From a checkpoint of a small mixture-of-experts model trained on Wikipedia: width 128, 40.7M parameters.
Below are experts of layer 6 (counted from 0) of a mixture-of-experts language model. Rows are named router (the router's row for the expert), gate (a neuron's input weights, with its number), up (a neuron's input weights, with its number), down (a neuron's output weights, with its number) and show model dimensions 0-127. Each number is 128 + 24 x the weight over its row's rms, rounded and kept within 0 to 255. Numbers have three digits each.
After each expert's rows: a language model's description of what the expert responds to. This comes from a sample of Wikipedia text that the model never trained on.

# expert 41
router:118122126151090125114140113119094108124089162136048114094128103121117150124112174097135174121142110103097126081100100173125137140139110127151157138106143107153122134114106070110157089105111111137162131190117155160149116130156167117106117103107088132134160123128091152119121131159151105117149121150144160093100151106137131099119117165126125142141114110117112125158142078120158142130140
gate0:145143132114131131135118153120114155140103138128101150118113116188158145126141172129156148148086124093096113102124132121158133182111092104102128128119091081173129116106111077107143094119146096121108115098171137183130128126141165136146129135146101168150162120128113116148119125109110112162047137114114182139129108111141121174137148121127107143123159141149158136151157117135113140090130
up0:118122121120144134162099125122119085133136116130127131128103128144144121121137103149142177191133149112151146135114140169134122116103125140145138138102130093134127139131110128172122122144133096098065173120143148086120118108116160126131132098105143087114159133153148146123084138152140112135151119082120132056116140092132061098139135110128120149126167196122107121167151169164141107154141
down0:099140133128114169151123148092119142110133121167172122105148135147135133086118094118122112128072139112150153110122109096164084095084145143120140086141155111134178107106170112118111119110179143092147117143143135158127124127144145169141118123116108140127089114148122126120122119121164116162124103102127105115137099158134114166149099141123168124190138076135087137102109120159161165156149
gate1:120168149087140127133144138104115128169141104154111084106107158109126102134125127109145129149142120130091143103139160188130137140143143152140161108138150150131098121155125132076183130092115114105104145096106111124105133157118129203130094113069126146125142126099085141138128122158134116106157122144116117108133109066128148129162178130116128141141138083151133127136136126092116102180099
up1:139142097117117063107116090146194111161142127095138139153123114107111129135070159132086168105109144116125164135115133135100136131131119107140125122180135146124143168134106146105109118126141122077115116125142161160112177127148126101100115135150101100103168128107094130118120121141165155106103098165104135145129141111127069137129129141114135185105116109090153104163104131143097147146122
down1:160121130104101141142125148143128135119056159117102121121129131142147134103159148126132121113104150142121105127159112150098127141105107140114110118098140097142136173128137115103131139181111135147134097153123110140127129140130136082126129039142142151154134158126099176087187158078095123152158158114160147128098161151112141123118131140121151081170102132112156125089129095120118121095122
It responds to: Suffixes ending a word such as ing, y, ate, ation, ty, as in shopping, late, competition, Story.

# expert 53
router:159180132149089147139104149133142130085119134125092189106113145120150123111106184051110138136120141127141113126118102103145149114087147153112124120139190160108128179122100095139114085121144146157159137142104145157170117123125113148147152149120096112128156174151120147088102164107125107148138111136130114130096140113134170124130126107120101112135135115100106119115150152090131109096133
gate1:141137092106140176186122115108062113122093119130126130100126093138127146159168162153102088162177122144160120141104127099104123097112108156119126133110119130125153143123190147138142124128131121125110132147117140125124147127083097131123148129145125121138181073096156176174169149151135148142115131138132114123148133126107131128135186124126119111132109100145134124126063142164132156128153
up1:089144138080172168101136091127115095134152127152127127135103138104107136123141166131147065185097139103101162125121152118110137126134080116135170124134141114127178165120136167148114155108141116081126088151117175102093126114088152140092167163099151143146123148119119179142121153134125142124098102106137132114117143121132148158093185114126113124145134132119127124145101125126100119150144
down1:140109148116099132099103106110116162136142157137162107167136160116099115110164129148116143141146138109132141163174124177137095131121126067155101096117113143149125111093102168152119169123145113133177086122123042129161149178117116116146118107151098136174106165158116114124100133132152137115100128108124132114122095178144125129127089160117111140103135122106093117135142113131138112135138
gate2:107148080138138130137148108152151124141122152112096130156094092106069121126118136147105114109163134161127124155135158135112131112151094095179153157201113107095116135102075110132123121136098140133126147125129088117114142163169111159116176094122107093139123111138127126171125109151147137148112085125118111125146137081099125129103167153135147102124140090177144115130131132089105139102115
up2:124127137170138152123140174076090145128161126098138142090108117122123140133112132082139132134098101126132156158106086118119151149135171137147145159129121134114118124123179129110155178086167100132115187091124168099122122111129153117156099129116136142143131097123117099093146117116078128121101129181122129106128126138160171148152131133152127107126091133102158113162161094129109093171144
down2:095122173106118150104151104113184118146172083072113163139138129119116133127110130110130098093143126144100154112118145126134198134137183118143158136141121130143136117108134148148146118123126126117134132104141191104145116128189094115115174158085091140131156117118123147125122135101095107130124124112109114123099124120115163124110126116154113100135135108120151101104158124214146120137119
It responds to: The articles the, a, an and possessives its, their after prepositions like of, in, to, for.

# expert 28
router:122122110106112154111183140137095112183130104130113104102133093126102155133139138175106118150098077138119161135128132119094106134128135145095164139122076148132110093150156124153155094080133105128134118126129129138110190106181145137144163111121124136136105166118130122130135112160122112133132101103135148111089151125116142095137092123131176113133123122150087127174112160147188112169120
gate0:127151128120104163069123122126150136131127128083121122157113078135103203153158115165114094138153190140122108076116116146121145142148108136107106173128131114102133088124135150156116108123116135101102152148132144068122122119122132119142123087140096154067167141070122142144097115105143107130115116140115103132143110125125104153139154145104124146125090152091146127089138154132126113129143
up0:143119119127129094126087125149105157103167115149180106111113145123163146155092119124113097156105115156146135105109102125136093141121130092114113140118130143142113105162140116134134133145175132134122126120058144085141123137070098178100123096150132109157138133100153117114100133168155155115132132181172169144117122139102119113103124105124083170141082140146126117168148128082111126143115
down0:142083138135111149122161143105164132082099141145105156123104115140118107115060110105120155158131121109118136173146165093142171124156143139150097102102148104150134130139156119124126172158107153163113115126120100124158193145110133154119129100127112131094100104101116121095128134089139077096147132128165121153102145151131118103157118127142174119093112148118130111087159142138110099155159
gate1:122108132116145160098144121157137141127146105140123127184135101140099145120141149123135147146149137128120116126135105138120092135130104147123144142130122127164136122082154157120154123126117104080120170145119085088139104175118138132160146100111150152077109189099062139085082161149100089108109136108130116107101158141103112172139108156127154134171131165104119129172095132136097120142138
up1:162102116150127135180117120108122119111103129111135122110122162144150092139111134143162069140153055110094100103136103124139155098179127096160138154137123137098158151141158147128094103158171119102130140155154122150136130126127112102126131138114102169169131096148146086149100096133183167138146132169112098164133124091117125118103134134101092137112118127145163143117144120126148135103092
down1:118196152118132098126130125094200140139120113123133142134065096107123112148141140130109138118136159134118132126092181117161140128145133078133128101117114108165142158140139112127140133127110133105099128141150120124107132182155068140140059141107166103129143119150100110149161151121086149101123152086132113109117114174138121105135144130133159109154119156143127085144117122154119094105115
It responds to: The word art and suffixes like is, s, ations, ities ending abstract nouns, such as art-ist, industrial-is-ation, activ-ities.

# expert 58
router:120138117130125119144129120126112161136144133155113129159144114134095153124141136145140084097128097106115142107167117180088115157124130173120134166079126122155136116066135161092168163102116161074105141115161160096126139104095109095122121137117122106166169103137144124114143087109187111176124130100145119109173127121121152141145105139106131166124119137130112106177119127131095124150114
gate5:109169120113113137164147121059142171130146137150131096105134119090091154143151117102139123117131143130172110115134166115151119137133153149102141153100118124101152075129093115129146127136086135146116075135117122107119160138139134131103150123123149125137152096138092134091145073122132155107121096086073122124162115143197146139116131104114102181123084113091131135136135136114105114102129
up5:117091114125125142126126127172144144148092120153072126118103138096172154115120127138132127102127139122131120130113187115103158153204170122121148124137136075135153114150121154112151158149108089178144113102103135145146100121126122098092129112127172136134161159152124117119103171103142109132135148173124078113178109134133137106151132138164124151122121123142134149153083133119170098135151
down5:140107174133107113149149177111155114130141143135191150134134150103121080105128144142110165155088106128107099123139138144083074091101139110129119144061126114149146142105147146153119102130132145131095105114108115139106148146120139148121117118155089147135098072151172117139120112141149174158116118155136174120119143122152125145100129147176089103095098107098090115133138127141131134130151
gate6:163119162107130117125158118095122165138154152117107124137119167116132128131119136109131128160111115165123124103097124136158134159134135136164139171153103112095098090115128134113139087112126123089146176137145115140121131109133105117153081145147150132093102108125121143159178149121122108134089120131162126158154088101108118158062142126173173065125107118131058137109121112150135154144117
up6:115122156191118095142095114128128156170119164176132129087145111094092155091144131130156174107112141135128066078127098089102133121136142093118113147117120104135143096192120130105126133120126125129133110144120105097108115143121156129140144121150159148115111144131154103121165160129162155145114123111112165126153127162133114124093131108145165147143113157089149139088149150092115091118156
down6:094161095128141125144151157131154143144157146111111131156138134110130092137146145102166156099116064137124167118103121140124170124117123129150129159098115116114142127128154112131076122107139154128133156155172135079192129108123121107162084147118110111136129136161088126184088098141116124145090094119097125135113127116091124119131123124143140123204174115116143111110118108130132089103114
It responds to: Word-initial E, e, al, ind pieces and spaced dashes, such as E-cho, al-coholic, e-very, ind-ustriels.

# expert 54
router:114152103134151138090081060137132102159148130124100140109129126084097124111134119118133150150132125101099117148138167160132104118127151162118133105122114137168135135152126099121109099157098129109165082120116114135128135148112098115107098093140158129154074079126181128141096136184128171126135113114102107137137150149146121140105119141117139176195158140083141129140128122149119105159139
gate1:117144138089085159124078140172077147120112101139085137132118155141123148123135148150112136140150142074139178084109174126132077126119120148090116142151109125124119098110101125184116114174149134103155137106112133097107121099148164100090137150125159136146106119153101134108128144109116137134108189140102129135132134110130101128123091107145106156148141122086125142128121134194144108137132
up1:108114112103089134125083154126089106100124105133117129141079145151088152101156133134104135146118147073127121098111158125118130128081109134122143124155107118110101125116088108166144121174096146143127170134154134111104100118126167141067116156137153120145085126144144134122083132119160153132124125085079125147165162158154132140119090159118119131123123153100128191154132096112138105146127
down1:149129120139146148112097188153158115117163130077131130116154116099134166089126157125122106099129127168106121116122120137164103136103109120126170179130131088120126114138111115102116170109113094127137096129123130157130126120158101124132143102133071185149154130101107135154156142133134153153124155133149118117115127087120119187156076143129106082114162152170140084123131124098125111095104
gate2:106164095129138140150128100143132153125128121070109144133129106122075136163159136130117143081124129116149148142137152143140116129133078138134134156115106142169129123072116124117080135141100130100143120110131128108121138158126100166082111122116096104146142135083148132130128137114137167125096115086127114130109209136139171105084144129119111162125117078119126140122129108172065153152118
up2:142159126146109149129082123116147094078150135116150122091107145168128129132137125117079103106139110132164121076075134061149129152118137161115120153174134143106135122143121101150140151125103156115121082108130097120127164101138180161179126083115091131124120120129152083120121098120131161099133118115159130123129128131122113169133161144164110145104123126128124130132163168104163114125092
down2:150091108090160104140154164125124143170129129110138115142153136146140142135153085137152154135146094126114127120133135125147171139107125149090100113094141130159120111123127142142138132110143085116095085087136113108158090113150110106135157147121096132146141073136071150114153106087190130117164119116143167139093105114179181167110128099111111129152124144134129099099130103128138104151162
It responds to: Middle pieces of English personal names and place names after a capital initial: Sheriff, Mary, Jennifer, Bigley, Seattle.

# expert 39
router:112121110117143144131134068111125147121135110068155163154118146136156113116132098111160114098156128168137149161139132099130110135140168121152169135126111125124099132137098148153147103201113123141079083128133087177126110142146158152127159099145141146139128124087125116161149096111108123118159138102095097146100099136115178139131157120188124143115132119145111144082136092115125111124128
gate1:172170145108142101112085116152158153083144112110115141112088152148162107115143133130145079142133127143151133129126122136101117122110153145116087137109075144155139110119075125152094128147100127163125062129118129135160121163108107124151151094092130119111130131162136120122125097133134106132135149121105119096155142127134164138147176108141145195139115112108145124067141092168118106132155
up1:094114127114130097175128125112122149170142155127116135135171142124087079094145140125104153103076137136121087129100164106154167110095084156150147146142128115173148154139117161142108143131132114122171125112122137092160125124123147157134117132149114112139094142107176131127111162123142113106145105117146142122067121121131117143122080089149153089116140138141158115188104145130082132088132
down1:103142147076109114139115108174154114134142112143146089144131130169153113115123184132112166150110136104113108153128142131122118050124082139160110144167124158153153123126119100155148115150131145136122086146176102092126137114127138141116147132156120161120138130116105124142122109132149116100143116122143078107127142150120087100090121112151117154125163164152117155067086135104122107178112
gate2:104107145083115127169130122099113145162164125159165110124092096180126139152100113124170106170127140077138130138121105136137107132098114098136116104136166127136106101120164114119172117150119110152134143112120081144167108115122136103115103127189154115091128164135134117108108148129136088114132157101143116138113129185106119124110119156106185136127141117171168158130166113100140132133099
up2:111147143116125137157149123101140114173106120124144171169131126081095121160187129121117117120136093107133096127137123131149140133118148087122139168123149116118130096116145150085118103107135105111104117189183089133130149148122191158114123142091168144119106133088131095096162103113159104107116164163106106133115118113158119165091129139147158137111128130126115162127125138087116115165109
down2:135099176099116109127125121066111134153120203129116135143140110108145163116134087142149122107147131115164175129142085127130129117107168100139123145136130084155172101157160117116100149111129131159109153130127070120103150122113114126146081142116160126093127090117131139123115124159143151146134094106135124130129183173105136127118123150124089178108101123135125109154089123159129094133132
It responds to: Tokens in geographic articles and infoboxes, such as the, in, is, Country, Location, Density, in village and municipality descriptions.

# expert 25
router:150160127158083131111110155123118147082144146112068187105099150135140139118101152061123148116138150129140115139101084099147173121095144139120127122131184156103156171131114110136135132122140135152179146141111134170145121131122113146135141144112103113128130166125119152090098162101111098149147101140107115146076140137121175105129122135143088120148133116095127116105141165095126101105145
gate0:153129125122148134133074125121167099126078167087086085148137101094141132136152100154137129115093129108098153120104153176142130134132103161099074090161146129106121126144108094150127071147143103114091155119175138110109154135161139107118151139133137119115172124121130111149142136141137134100160127115103120134138108117126124138126183102133129134163163120150186126110117132170109156153154
up0:084122154142156153137139165172166143151135141139132132119122179117091141097118131160139121124138106133117149136103118116116111114122136089132138112115096117166138142109106133108119134086149152163133089128138118102107146098134133180076108083123105132155144158103083134122211101133126107155144130153141084111085108087105129140142140108120107100161112131111160172125111173151139145135125
down0:154174135156166110154168144112129124125087144089114141116131108115144099128143128106133098113124128147147145103104157167133138111110177136135078113112113116143129131126117125123124151097137164087161130102139086118124119105119097046112130141124150123135144155109097162155155095169109124145106098112076109103113149137134115208162129108160129123141138115136154133112129124162139155158100
gate1:122123140107137162107145120151117130125154074134151124163082136119128107124133159162126140119106141105114142116132170070150109101133091120121127134128128168160120136139126130136153084134117157121161122116149109155159150094088098174174073146138147112099129096118120131122152153113120124179147116139136103087076083095101168126133117133138116166113120094156126149129171100174111122118145
up1:116124126104149126122120162135080127100098100110132121147090154117107150139107146152121132154150164100123102149109152096168140130154141134127155088097129158121156094150117103130145128105122106103112132150164117150158105091110102122162078102126159129092134129105159102126129122135121103126171145188127095151112125090142133159091110134180096124171137103156140117131096148163116100095178
down1:092130146102136114127137120111170107128115135171138103141117075135142089101112142163102127167115110123138132136172092079113169122139161147152106139178136092126115129120174126191126075187159123148135121153122145157140106100082131129163170138177121122078143111132091143132137119096129163134135101149147126143111090105116117094115097127117122147128131132137128111124135112157099131122120
It responds to: Forms of be and have, and became, right after a subject such as it, he, which: was, is, had been.

# expert 24
router:131115111155143097152104132112148106099118130155112133114143115105114133113129132130129156084146101120145150146152118132066097088140115101142096128151079127121138137148141137145151132182139117123140186095121096129111149112110149161143152087166097105157128097132139169101129114115149133139160180130084108095117105104130109153153204137174090096135135127163105138131143149116143134134099
gate2:119138135159131120107141133098138107163126104131168124139175137153128129136108078160093110123151112134172146146103136096136082142145107097099105107143103126181143085140142140134134126113159143118162161149086086177106163141118113105128123136134148098100147137141167118100149103117138112162116121127113114160068067149099101129146192147131141105136117101160114141102131135122114105143125
up2:089166202088112156090119154153182120104116123094152147127173111104130122100114135112131103142107110102128110134156085134120094132126168095189120103114139114099122134139138091152117105115147138142128093144108155145129126104104136132135083143167148122124114108115112137128108114176127142157123159163113139099130132149135103084118157120146151129131142133141107177188106119130094130139153
down2:144111132128115109123139088093140166186160126096130128149111105090084167130113090136136075168156131097149147110117110109115132112122108163118122167129143156139107153097160124127094157140160149107125153159128105103121109128123111146116111113130113178158121181131092110110130163112149141134105113165110144146109107124063128131119151094149151137094166169104125132098118122146105125158161
gate3:155088121107153115118106079118156122149152118146129161141108122157105119138112129139159088157106096152114124112136164099094059116105117137108156110122106175126135154107176101145161109139143087097093147147145119115116141119147140121168105157111083107087113104166093156137126115111125146140143155113151127072137133166154140109132130119140082139130113111108091126084151159103127137133105
up3:140108107114139135104092163065159149151122114147128177132131145143131143125148122128161108126103073128124123122123154144100095125177171097116134105128114131133155131135065154135103135128105124100118130112133120153126144098134108101120169115141176122144110164137111110093150132130167189140099108158097097110116112087109135149096151102121137095165097165071139115144097133134137137151138
down3:112159129117098130130097111157125195120144137129190136096104137119166101145106141129119133105087130159114128149108118100049180146112140103156175113111098142083147119113132117127108164115137112088106082112121138129119121102182122112134157110143136134125133143120121103135112115158134150151150118127137123116142127158130172126072137156124171117123139112143088129127143123152109174169124
It responds to: Words, header pieces and cell values inside wiki tables, especially column headings like Nation, Candidate, Pts, Total viewers.

# expert 42
router:193104129127118079115119127114081163155172167124099121110168136119172145149135125158127097092097142144098089136120148132149117164126090115109122132174148077145146158138150158147120119104134173125143121127139105125164118116116071102162115125110089101167160101166110130088113093107148125094087134121143114133124154142165128102156106118120119126109117122110136143106147133147123113112133
gate0:119129127093107136111123134179100114083193106142109146111152108139133108141149148136189115129134130134099091104156144088156167115108104157118108120126109110125114088100089133116113148072113123096128145132125115093115122156113165134112113127127124105103114113116155136095123117139172111119131170098109118094115133109131143176173163144178164148152159094136152130118151113149100101102118
up0:094102127156097143104104115092082130105131180116150133097123102104116166151127119122108182122093101093111118164107122168156122143129175141141099178115140136152122118149148099116150122117130134144085128122153083133100145119148129152116165130152130148109186146134126156152156127072136166135126125136083166138117109136134132156148120109101122120082150156161131131132074159119133142112136
down0:109097092139121121133150107133171117104100135126096136205107171121135127127159123143135147171178102147122175120100107096126154093074087141142161142140142138155130119080137116104152164120080104144115117126143122117143131099150122112129108123126099151127119120125099171165120121144160134112111099125099145121134130120137192126158097124122100113166155123161087108139149124149152139144099
gate1:165143100108138139103125171114124110136156138144142094103140113124077122138159134129120130105119101114106121088144142129168121137120108129109114093099141116125107130130110109137158147112096167123090084110157156119140168133129130116153102110098161153123156129136183163159135123133141149135084091124145177118068135105121116065109116139134135152068097165102127142133111109159140125176100
up1:067131137157127119112157093151143132138129105124129140110147132166117119109131096107125126118153171131122119159113119122138147103150173101149133119131168134120169114108153144094104160132181105140137142166101088171102140087162141137104145106142109103159141145158113090098096129095123135143159128116102091146159101146114124132121141098137095078144190118150100121139115128088075128121153
down1:153114130086135118136152162119175121135162122107130137128117078164110105117150133153129143173110111139110146085100134128197129129093146100096141073115082138091135127165144132129149079131154136153096163135098158096108137084142104154120156108099133146137144115123123134160109131152130149143128132145141156079113155140125107121146150120083156089133113112097155156160156140132108100101117
It responds to: Line breaks ending list items or table rows, and hyphens starting list entries or joining words and scores: 2-0, National-Miliz.

# expert 14
router:088100136097119118110071102128181089166124110151144136107145148109127155141174136142150108108058142124141122113125119128159103103159143076122114119137097109132124086149161130180102099129151106124109113093131120151110110137130136144131131108145177150134122084131143094140129133167118135128108127187116129131177098135159147133138125147107091125142149124117139151100095156156137140179134
gate1:144112160135154121119154111128125125112132150124144104128149140129095101104134192142147115111118103150156112139134121138127143161133149117121140111161147136085160157151069094134111124133135108104106163091135110111121143123138162155111111101130138132089084085174123112141168144130122107088108145135140131163137074090165187140135088089143109153168108141095077153103131123119125103153141
up1:118177106128150110141168136112124142149158125142124155155123119106170129093174112129142138177081148125131174097078142134134084087108113095110123157087109124158136118121130120134124122092113097140080140146106149175113180106102157141130139158103093114184106143133099138130179119120123129157157125138135141114128178133136100124108150130105116092100126100122142150142144142104108146137105
down1:128104130196141121045096131121155108146106122101110130123091158098108144124158154147135122071148147132133124122155117107129134160139113109145142140115107153100115108164108111144117128162141128143118144121141129150131110143118093115121160134142189164122157124116199138126089096143123115132107151122104123132123130110117129109175122129141124162129049097120160125093120126114129173152133
gate2:154154137103103116124136158146152105175124143126140139125149113138144146154132116134121075110131110172140073099082121167166110147110141123116124126147123152100102107136110189153089126072136098150155078118101111108122130114080132150055116115117155113123138121138125114121182137137137148105121133157115151101141104117133134149110171124142110137119117130155104131165160139132074146153143
up2:067134098115150096141113111133125170132134072126128143123122123112157107122157086111128072097132153137115082122108119140110161138103202156160136166127151160124145130127140117147151095123146108146141109145097148140121137137140113128115146121121151134113120156137151124137172125147086109138158113115079130108162127133159134156196127120123115156149166131111134106135163125124106103137058
down2:106157110135120121139098144103112137112144101147136113146109143118078115167115097150138160114157185098118180138214171152111085119100144134099139092168128108126134102124154119089136176118097123129141181117114165112110150126111085135133136139141153091130151130142159119122132149154123126093123136151125133153140133134111147090106123109135093134133165116123118123100147109100106109090167
It responds to: Word-internal pieces like om, ank, ock, ub, oard right after an initial letter, as in H-om-etown, s-om-ewhat, Ott-om-ans.

# expert 11
router:117134122115095124133151134152085145099130154081127139079112084145141164149144121100140130138163127097105105157128153167129121146131116146118136122113102130099161121133152169150086145147156098162080094107122161138106067123089115149122116082108109134125147128155155098146150141145118103120160188144112115159114127120165150123121147178170122142147186116133136114148138151137139102119125
gate5:144112105119142165102101144180145133120163098127156120154157107149145118146171087133128094135138092081139122147182132111171113161121116123124133139135113074164129139148103123115147119124165132159093126145074136131097106136135149164117145109110130110132136118137125127128115114139081118125153175121146121166125076118179104137167103116133121141152120114157146112147121112142143066122184
up5:127124133136112098182165126151109167170112132130121120154140127136155123123094121161161148123123175123122075139109176156131199124147150167144146132127132126116131100151100095121105123118138133087135162112108133086153097114118116133124106101140169101140078148102103119130166107131132164135137099147129101149123154146102136117117127108116116148042154140088096134134124101125147142111106
down5:103118160128126117127076100125114148134121084119118136120120150103121119127102111109128120108104091115180129184126143124169133142127100138106138156143104144161156133146158118143150100151138149129117090126115096141127121151110138117127124127158139135106112125175161122135099124172099106149158156105078112131137090168141128195127115131143092157136185180135123119112176140092117103084095
gate6:106146158151128139148129122157108150151107085094116128112124132175128106178140140094131119150162114139129113131135085134155120134124099120107116116134067169150098128130140106145130103165136117153117119127134178109127161136073079126112087108125138088073145112109116148131149132158178128106151167150121140097115088096155124089127122101126134133143125100130198127123106136094151113133113
up6:102139119122132112159162156114137140174109114142141122130130145097141153125133106167053114137095065119104122096132137116138082120143127136121151102118155139171148137122096130155111119141134113138145099163141133143112145130133139094161100111152107130138127134134170122073104132092162132159069101195130144160140140138124121137104159168120139142154131137066081131134122145144100136130113
down6:120130129116151116138131138150119142155142140139133155146130107128127106143117074092134123172161161160145178135150131158142127148122111174125099127141127123083118104122103126106179153152108149167094119133143094118158105114069089148124153171110130110096126141112156137139135121143076131121082129135122139115118085100156137166112107083147150073149089102134139140081137146145132139081131
It responds to: Inner word pieces such as id, iv, ice, ely (widow, divining), plus the word not and Act/act.

# expert 9
router:170175127151090145136099158144135153092125135123087183102105146121137120113104172065113136124127145125142123129125101100150150112091140154100136118129182163105136187126086096146114085110150150162150138135105138147163126131133102159141144146105087105120157163141114150088105155116124102148134107128124115131083147115127168128136115112128092102130125111099123127107147163096136117097134
gate1:140146128120164157147119124143122131123124136104112108125105141099159100159154171139156114070134098087149087147108130116133111130155121114159139119120091086101159111095123172137107101122128149127129134074134115179145088073108125139118138148101123132125103083108162139111148114124110131130168122165141135140099114141155105143154131157121154105145127089103142158173094136169143107169087
up1:112140125129154074187145099129119117137094153140125098153173156144108131133142136147113136121093159129109136128139114098122058116147126118132134144118121142127158166146121101077148147134112118148101114174119130132104144076127200114092113117118167113157145149153135175087156105124147118109121151158124190103118143132138151119154120137154146118131167077120123090115130118133123108130117
down1:073153111134124145122166154113111146157105114103127101129116106095107102108115117143119128131121127126102132096123107154107123144145122097129116119100127133143135140129113111130162138178149143100136156111117171138103124144143117150123076121152132115159139088118149087113166148172128097170095172091117168140106186151077107097151176110133112126160131143124107156169143134175087121118157
gate2:126088065103124122168141128156091106153139112101135157138165129123118103112097128146162125108152146143071135112131141122084121142130135102137116114059127117099127108100149108135167157123098135134118126123110157166132128164109110108139089122147134107119130115166136101114116129131132138087108142167098143095176159147125123135142163115139104186148079116110116181089133107145141143155142
up2:160114128108102123172106108123095131126111093128110112187165094098107133094159138153130114194123132149136114103146158128154107101130146127118128160126122125113100143119080144152159078119156132121087107157118161108150119126125123151132111155116096116115103114161146133123178115165107131123136128121175130169084150113138146119081133186091116144120146159109125161168155097129115128137120
down2:123118144114114105185123176128111109113086160152139128152140138129121192103094122101082126151121124127086122100143110141147118102149120107160140115125135183081129159119175115165108123104166137098128069147154106103164150121136165119103144117126153153146149114122131117120104108153137128138120129098093125101091083134168110135156134149159112109156148137104088132144146120087124137121152
It responds to: Space tokens and score or year digits after pipes in sports and results tables, e.g. | 39 |, 31–39–11, 1-12.

# expert 45
router:114155156155127132102153143136105109176140120169135115092131120140099108144144114138106108166112138163130156154120141069121087095111154135177131136097137169116130126161137161115146115153114126148135116140075133137158149133148124119093181131096143114106082149138143152110100166196124177126125096126102147079108122128124145144124136125124102114118134147145109136083167126086145135156121
gate5:115102086140127130142141158126132131141100127103135115117126102131134123165167155139155107149112145127122121105163148142168127123148151100135117132110119091166152086112100116117078068110205083138105123104133113124160137093117116127110118142139154110105126139123073157085156138176134105166119087125136112141153109134123152140147138111102110148108175142106094097128165163137128148166102
up5:138145108135131137124138141132154110093147165108137136172108186086095134154131152157121166096137109149106121119165108120158105130114141136132120138129067094167130140202145119119196137168150099097130114121146134133067106111119099109142096126132108130143124120125130097103178138111139123113117133121125181145141107138136109144103088173137150103149149124157129105157133140164140116116119
down5:124124089110112139120119160187111104103128125113083172090149095125133132156160109096144144133083128134148120143149121168115118150178101090153132126102127138123168101090112126153096161125142125112149104096141104144149163138109128160129123110102108145122124135134144118152103144151146154164126066147135115097169117169139093109144165119094144149102153150137096135092159144164101124098108
gate6:128134141152154117129126090125121145122121102117122090136128126172112146125102161103155122157118165144102114168103117124107127138101128124158099104137098114146137130107106110149118093173107112104141131115152115100163147155143140088121172140135168096101102117128147167106172138134133143114103131076091104111123110107100101155114154092120123119141122083122090131089196109064109130162160
up6:137132088140130160155132126142130093156115120138107125089139139139163135128158126170118170130134107139143145129072161151129106090138104150138141129121094094113104134093171126146166177137152128172142143098130111138152110132157107094143160126134171118155178131099130085123118097115152112133148116151149120109143120078151154131132146149120155102157107091110111149137136194087119099170132
down6:119133108096153102089151122117104146119182113099142155126127108153100119118130127111141126089104145119134133149067083119098188167142098122139128134151143129139139141161087121136143100118145151091122116158142149096106141166115108107138125147131127116148116127134136151107126146191127175138123148100109140099149107148123110100124153097167099108123139123170145137088148059128153156172147
It responds to: Final words of institution and place names, e.g. University, State, College, York, England, States, as in State Senate.

# expert 40
router:169107117116135115128137127147086162132106141106120094121135123139123136145153093177157105154107089118124153123110152169103134160133084139108159138105127122133112103113172153082131128119165111072132135137124112101140103099116102094155070112141129164114147118171163104122152100138145115170118124106127121116197152122124131117135122114129175104165118121123127144099078103149086133133151
gate2:138160150110140139098118162137129145149177113111136108156089149104114109127120167128115105129095126129089192152151104168092131149099103131141143144083135183158089151092178113134148137147119138139171126116153146130123131104142142134170155126133091132133153110132154135099101123138088115118130094114130108124103100131123122161100106148092148142131085127133086149086120084102116118160162
up2:120129171132122098132138154145150127136123087130130184097127102165133144123120134123154147147142084093153108102137122074146132126127089111116144133109152101098178125068113144105143181127095111136143128146113138195153165150115137109121119116096143098135131148096087133134130118136100145126122140128093159145152093141150181126122130125113092077108117136136169116138125188130112137152114
down2:130108068179135148109108120158094131146100113134149090140136087130106152158107151118173123107117100126135133136123146144086102129111132156149103186111070119146119103173177128119136104128169147128126132149114111177103138152118142139128101113164130164132144119076121130126181134122152149127122144105116132133139144123125097139109152120092154168093123124110099120104154104093179127122101
gate3:101114116107104156128182114142119121176124094137142142119106153137139137164109158129154140171126164113164127104061121137153073150116111112113095113110118072089104106085115143132118131167145171113120153132142152094105128120154119132161075141122133153119153142125131128122162106119173123110127116117119142128153137139091119152080097126127107153141121116109139119134096168096088141173124
up3:194162102111089107044138127142117115139105147146117117136170125134114142156137124127107143094157094124091137162113106130127154130120118117127158173126108135153141115133136133123114090105104136111131101144128130094120109130118132143126108089161123106102094156114102151156172119103122151105114097098104130152119131143141125149130146102205133142069186098098123134118152130147101106121122
down3:099158193072133121134126113143117121094125143126139154158137137086138125123086115145116094109160158114107122125140129116163122131186130112117116150197084156112117125134145141148134148122139121098115123104163122158145093121072124102121120161161145111088074119125123126132141153117082150134148129155083135143124107152160124131102168126165132157153118148133082100139144105125162143127110
It responds to: En dashes in year ranges, opening quotation marks, hyphens in compounds, and capital I, O, U, such as 1797–1885, "generally, All-Star.